{"n_experts": 32, "experts_per_token": 2, "router_score": "sigmoid", "init_std_router": 0.0301, "lr_router": 0.00164, "norm_eps": 1e-05, "init": "uniform", "init_std_up": 0.0244, "final_lr_fraction": 0.0, "train_tokens": 264300000}
Below are experts of layer 2 (counted from 0) of a mixture-of-experts language model. Rows are named router (the router's row for the expert), gate (a neuron's input weights, with its number), up (a neuron's input weights, with its number) and show model dimensions 0-255. Each number is 500 + 40 x the weight over its row's rms, rounded and kept within 0 to 999. Numbers have three digits each.
After each expert's rows: a language model's description of what the expert responds to. This comes from a sample of Wikipedia text that the model never trained on.

# expert 23
router:505528487555564495580523468473447547495489468485501499503418604494520474419515516504526553473416568526454460512564513485488522543500419455440500460465551471527473542471548495490502604469526548509512485463488441427501472529515507458522554499548546497432533420544440503475461401520567557551562506520545487567559431504484535494529507544477452501522546525522487577517497500566483523455465440417552521504461457471471467477572502524501590516468479522431413529498490475511491462509498463544529469496434451487469548519476454512503436488514530485460526421519509499439458480496462591511452439591494482487514475456504513487471511475500473479508465533491543498527475515532528434513524463539478433457515499459480488490558484520414518480437514561474466463540555475547512452528425506
gate0:484439479541436509509434467508483460505517495535433462480509491486416578502450509504486492543424474378559471504501437446427547479439518482562503574495496434444506502487505483545509499552489567499492506490466503520459469503441494470516455533434526501533499501572512567547505472485504491482549454574525462566475514482546462499560449492554531537530532488445516544550421546481534478502542488567491497576511451498512521529513556538581478479547507611469454465513505519534471475536519515481503474462445509494498566540470464531491426501491517480524503485448491497545510478532494485620523444529490445531545552429443476509543478492513437554606495514486509488450484495485498447465473469504487490528561567497470374562517532537552504471502541532448531568501549453581470532544498501
up0:493540537467560465480451464445521483472465526432590475501495522539596478509532482507574491489508491568492546495533591523559483541533470488500549509432491527481453471588466471471558506454520494524494512498525471460552531508568534491516504507515460484442498511475482497522484524559497470470496448528434566437527460549489483538455539553420486429489457453500420496442507487491429520507428582477458492432462573538531434455461437498500502529450542487510526496437563489504530432488503453581460527451437562444522464518431480435472537556487489472495538508510557498379482462502478491452549508464487466462418480520541522479514507471535577498435538520502464467509480498482466533550485487485408497510498494514539555440554432524466525581469529438528510465466472533467489442467485547
It responds to: Opening brackets and quotes

# expert 13
router:496474488503576508504495427536476508553467511451477475454444506477464570446487503451497420512493497525447510509543451451492487541578529471482502476573499525474408513386510484480496525481452500426495500472453504481558463469463532500559520495633568500510506534428444425526540464500527515452540503487464566443490487474451460569509485591558426573508510553514504567520417464606478454530522525482475469533511506448469471503487402489486458445488496476448518545513502476539558493485538573519530506477492519503464504555476403496470489434395524496411573451539542535451492451464439546525559478525476498534473520490510532499451464515422512504508525467485471495495557523505513546492434536532527449488489555525462514520533468529471465489476480558516507502475528443462523463484506480
gate0:476557492541537485532524479568433502509523522561472480532439533516454514483587568433479556516506494456505528468461524467504467491512501468463446494442511440495480605495453515438504549490520498581478462516498532567435535527502461478581505489566461556468485472462506537451495436556533511588474442529498484487492529428610504457483471468513534499466544538459467505485475529443529552484522497567491543490477450460497539571537602488500559468463479516492536559474571535502603458500472530499505509532458526436572595469469423414579527496524511430494481470499498505523532511514535435547455539560469490456493473491441482488496505477522466441497508468528517518550497582457525495429513445459532511527537416486491485515439501463564500464470549513459519516490534577536495482493447468
up0:521493487531572485523413472422476536481467517442581566468517504539522455502443445573480498500539523550576396529461493491520591404433506550454402470503488521528449530523471498529519463495489486493519388558477528512539498545475453555506455505461443479486509497502534402495421436513528513480522496443492506533495494536483459521455478467455513546465471480488498484517471434417494456549474514553470492522459587565483451450504379475550488508479488485491420535592482527472498505468526522501480512519522528547530507503543535561487457500523427512482538512467568468452528461502507528526482520460437550475547554533502518479483523541491565482465433516491554524478499444526515462515594509480512468497474475413468566487540553549527491542561537509489481428454482473497556503484495510
It responds to: Mid-word syllable pieces

# expert 0
router:433502523557513541477478488444431480576458525499438464502495509513531540492464488438515487589506523482543537432521481515527594483546538489496541445537487566476514518407486506489436507523443543496462469447521501475544475535504476468463508510513490487487428540470470459496481474535492479472468527418459477425538516511492489583540389537433465529530507581576460539488477558503427516483451487548492476488554497461535431497586543528525577436536501501387454491415546504407515463574552502540451441492510483437468435478510461479537475435458572452409558504499479514503499532513463527485514486522507480446474467538514517467489519516530498457518519480535503519512505488559547597530478472523464478487538521483483443470462420437431529456555492530515478474517483480551517454498478526
gate0:554553527475490516506544503506487526474533462454461498523559478518497542509522484472543506562495520417532510457505500584518536521505493479480482537451423473502513418560538480440506539525471508489547554514479502466498506484418487452491469478534518493574459461505535489465453492479427500446500525540535423521539433538496457502599496542470474537479555494492477573439513540594470556541522481556591413519523542460533483487576469493505519439422501637517546541487534443521527491573558509409483564464589488481458493476437586523541527508504503479525488540524467495513517484545512513490504400566484472531437475499555578473460491435517489476458474446535540488464492471557521554500556473449513503512492498482513492437537567488503507472509545493435495478516475476467425474461546562
up0:476534553481507529414586504464501467474447506540546500566471523493583532502451493541526456494404564511489459508485532494550473534522457501541475497538521456617509566497488541432444557478506525475539485502501558467405519511579510456559493504487462503508456485486464572575500526490482521563447461471532482506541450411439459481449489576506540463533525511474531513519517454455508446447471430504441455487487424545494471450429471479515475490539508435522434507473492524544510538530517493550583537487498498604522554493588504473463408584544511511474517468575463464530532496523522519487514562456501478506480489524451487516495525520492527439481453513476458460578489496558532469498449566501521504554506484549442420453527501480485516459517453447440481559482479524506527459552463527
It responds to: Mid-word noun pieces

# expert 27
router:481475513485480479523497475551523456565518462503466512423453546475446571446513466451516433498474500532497504522475465527524459489475449490498487482468517552463436493473525476591479528421495488419475512466443438521487490519479509483495458573530553538472519548440516513454550428457538474495547569513421502502571452478435496486475487551529417570520502509500537601493502468605508498486479518556489525538508406404493465494527535463544475424458498537442547493530520497493476504553534599410451525455498507472527526541524413509473434464456494509519531482534516528367540455470513509520543439563514484501541469508551555538507474581424567467485517481517455485543544524495543547525522479549493466507474478532485483531503498538499504521517486571465559498502564515445457460495552533
gate0:541455486513493493493536461519497458529525470584456490474445440503555546548482560484513474523426493477531466516513450495556547472527582472543615511534530446531493455517501543421466496501517523505476431509464523529501462443487528503487474474536512533571512476566400515492491475433594466515540488468506505488535557509414490524476499511572500549457522452509491423518587466492525474506458504542473532458540502565480503487531533538487453487481491503438437553520470472487531454568523452484492506461508535458534544587410522447532473505459503490492562513561478458569466464456464513514500494517473515516463512500519427584474639475464499536452530519484554533474522452530579440478528500458474504445471524503493530442438453489553522516517458450430458500564494520475475473506398434
up0:472427513477473478580496495487475525518494503533456554469451498514481463550521531463499537509510507570507463430487477523477513444438494485515549503442518519470481473429554558554553539448430492526502574522489602445548476560481416582496533524514489408562448468544512501488523540438567535458501468470457528423526448519508463464495541462503497471493561559413561461477491547554554513439529471517540519509512492498519490490513541576443544546501536498492503493518444516544485513514468521559498512460510520464441481551570486566459553499527474486557475436491530525481530465524511538518541505479421501418578473528478459470547521461501424547522494463508521492579536532495504498472406437473534462504517460479530482559536464465526504539478647462487573473486486464573515528480546516
It responds to: Word-final suffix pieces

# expert 6
router:465543533532477489506500544535404446507591462491567450478470488521479541489468455564597440500544590506569497575457470508486461491490521457415515492512559510456509472499546520484542473521483476518514455492462468473492461496523501477507476497531507481481505493500491491494484496554543558453478560596546527452494394509476477539550475546451485575501530504456447528438522472524471473532505506490499452564510489445485468497544499507447487498537529463492416528522533439448484498582509539534513495460540466470439468517456520474439496509466491449471466483442447566450460497583447556514499429557524555544541475444506491528516521469517526466570560569505556480484514528575596413507539481528503548453521483513519445502415471545494517507551496539559506494608536533496529469464532589
gate0:489523534477475437430437427485469451465557473548542470570503536501502469487456553545504495479500531564501484487473532512445433479475529464480494541501526524550491502565474494506485415453481501443598508452575559427474453462522504446538556474540497484541556515587533484483500468442514526494592525455415460382517459506490563516497436494477498502492559444410512523518557452474592464549536444475438490525478501492511510510515530527484450565464443503439479564574493486517532538476445542562522469530493473478563470443536440531454537423502468465490603472573504440411463497422501517529477488545434548509504503482477522490557492556483482487495528467452503495505484501540447524506531481517539492469486513470524511555471493522531481469494532555462484412513543539548492498512489539
up0:478576472492491436471537505592436443508561423547489469540434531468484418494465415510469417437566518396550489512463527559412536488590458504463561460489519555478558466522454519476455465486546537540466535481478520600517583492517498469427504439500471449444507537489544476554513468537473470456517466525565478519487506454513494544452546417515488489440508507522548462447434506515543527525513470562508580459489518477584497492484435564495502518516512476510546522478473519465426539474493474421493537530508470520534478491460457531477487569510509460483478512529450460421472547475481509527489466459531481549531462536594504544472477520553464456523552475477529560529495492537465537489494539535448516445478471544549472489537473474436494508454528485585477496454550533495500490532469496
It responds to: Function words, CJK bytes

# expert 19
router:496473480497482513473492431545507491567530482424471481413550454573482582463561539470483473487526501535409509516476504548498442545523470525518489525489519510478468445441496482528526505458563492441430494469478460561533509441514543477525464519527498518485480562487482599469494508558459473469499548599448426492567482473410478517456521562554463491512491470546537534464511564570503560479468523463477479560466522463467513437478509411556444418443500496484517552539542505536555529488480577496519558491531544526479481548460472562471560484439507458465511411528542466441504466494514510442569512541510497579528466488455578513562536483432529478506557467490420480481555556516519554516540517516534516496504508466490495535497490470545496530514514523526544436448596497436498506494568482
gate0:517479444456497422462546543482519545465448521496537523435498537488515468388528490518492468458402486533458491485466490510544465452537455445514496570511540510579532516548538506544491495455543561506454487491534543497507503565526489494494501550507529454438522520502537545548483524498495477513522536532546549521531446471404509465481527477526491463508517474539492495447507460507537498488548517501491501551482442470421479465525508409445528647409476516455456510494433536448550479464493515489458452494435470422509524458499512498538578516542468492513522444504531485485453572464446525558504452479456529533509449488525532390552607507471474461448481565493473506546519467493465588531459519525469412483468501521531465597450509487544521461484589527499551483507493538563501482500458458
up0:501545545533495543425503475495520457541477510488511477498466493522516505504477512512598454467567527519505494477505499575489508580534571508527573515512543474499563451443554442534506418463510457394580507506511407520559496462464474470480462486528463527457517537433462499472506504520479468489533424459459508533481497474541492523476440462423473551492508484562550543581584519526499492578534494493508520494539554498523516537501366555552441461512511535478555544483478499592482526509587482460489441480583452471457464507460548518456511502501486510453489460447528502439501476478486506506458529487457539464500531531607450457427407522496489443463497549462466493525482459511553527525536482545490531481579487487483494439497501464516463528460450511529453485525548477460460493517571589
It responds to: Single-letter word pieces

# expert 20
router:492515497525505552551524527466483478512410459511484439550447545492469557452496464469510496517421531557542460517547541505545489501489498430525458450492517581422505466458555511512506474451498520522496511415541429455521512482538495435529494535519521453451489567447471530453466486523502514476493491478501420475478520543495512496483452532429453562553508483573524491487472525592492462530528496456469509472513425473492455462519557530520489441530513547469513507490563503511463444478576604497575518501485372540462494408505556471481544392510549434480550516528500560564572504530439544499460517603475427496461439497490556494551527549521489460492563522521506537518490507533499543544463475522446475515486517497555509427492505416427540469512481497507471516520441548536549533512512499
gate0:517451459548445464551468540482541483539538502538444478541510511528478503469494424485486543436501491492506500489497489447491479466535462496479472544528514447461429508450577529540459600546496608493513511574390483438530500550493445559454423437470481528519589502563458540534526508534507475545451550506579484484495516455482475511522619521545428412471449566460480527537546436473560459540470426501518504448533472495453482538487451524571442478523489469465468550542449493427507524494534444461466531536499517486511521480523469510546473568506495476429523428483452481479543537506429484602430497482496580437518481532480502575453483519523450533504502469524524478509539474453492488523521501518493440525580529503451503487542505501527529484509504542475522538519535480563459457450493529
up0:515544470559482459496539543495480490466505505493459405499466514513497502413465534576490451445556500494475492435460515430545482457535623463460445489474451468509494511466504456505520524491476459488464528517506479473565520511484436524470523480531525491504575510518542445470505485470513533454454532549584446466549517512527412532558614536516483507410499524556510552484527525471535516582470413499490499514553519474493524513510481574479404443536538492533477517487548524515422522534482489479565581545503478477457523456492483480476482523497508493495527454462464495504552576542418478502490554513536579477549499544521407513588546514519466515491478525507507435509501515431460497528547582502527521551575544464465530509444535581503538515428533566472453454475568511527515465455533520
It responds to: Common topic nouns

# expert 7
router:434495455497542528503553516543482510503559533527477511619419541467478563414492513430502480557470512550514467495497568443500528544536458445467507450513490525477483514481544481460444530501482481478600524469543418396520465548515514429580519613473451480475470513467482450520511464464477506549556506505469475481458476518438491497462455510431491491516494497547503491506471495490484518508466501450518540440530514473530428467501573540484615454561516600442471537506517455525522449530448511525543504496476434486501516371483500483467520490558563496494465491536536515550494551499502584509459509605529447491459494462523510508599470531524557479534538495484560504516578569510479495534573505525472536499495536514481446526520480528469444461546478547457503506519530518535514475485532498
gate0:474539560508484464540430466571559556497504487462478551568511435529478576471510496529502533542495458517500482465480483490453549542515542472491569431513454540449522551443514515454481528479496447497494549481533550473438557475497529507508463475534576466473552491502494455528545492462495484524513519531480479497561451469450461518440519471424567518478447476517494566433523438552552481548493525476554565488563515468545425483530529431528549471428544543445415562530518487600584487492521478443517559469568502539503497463501477525448458485545548576473596483431565516481434440510549515477526486560495507471451541480558536527523530504569502451454502453533537437511485430493473528483506491550423518536487486505456534523515460503529491451548512501478560506474407504531482525514581533
up0:473544498430536506561472518564452540539567484470471593514509492482445502500528508546449430580466545497501489533414513560544513562496509521526477496500438501573571555467500482460457526465462442508499499512454516471611431446524474519487457520493503424508491492514517526406520458546458489470445516470452483504496489537507522486479498547465497472444572424527494449453563582501432497419513519471475533523473551487490477458525542561517548477548434541563494443487531564500438577374462518605501517455469542463491481537482526530463515484428527463521483551505423450517491484507523491487479514462432463503553433452527488500482509468531565489531472503514572566518517494549506467474564478497522454505465505481534443587514517477458442499509468546480452462494466494479521527474490556
It responds to: Infobox labels, months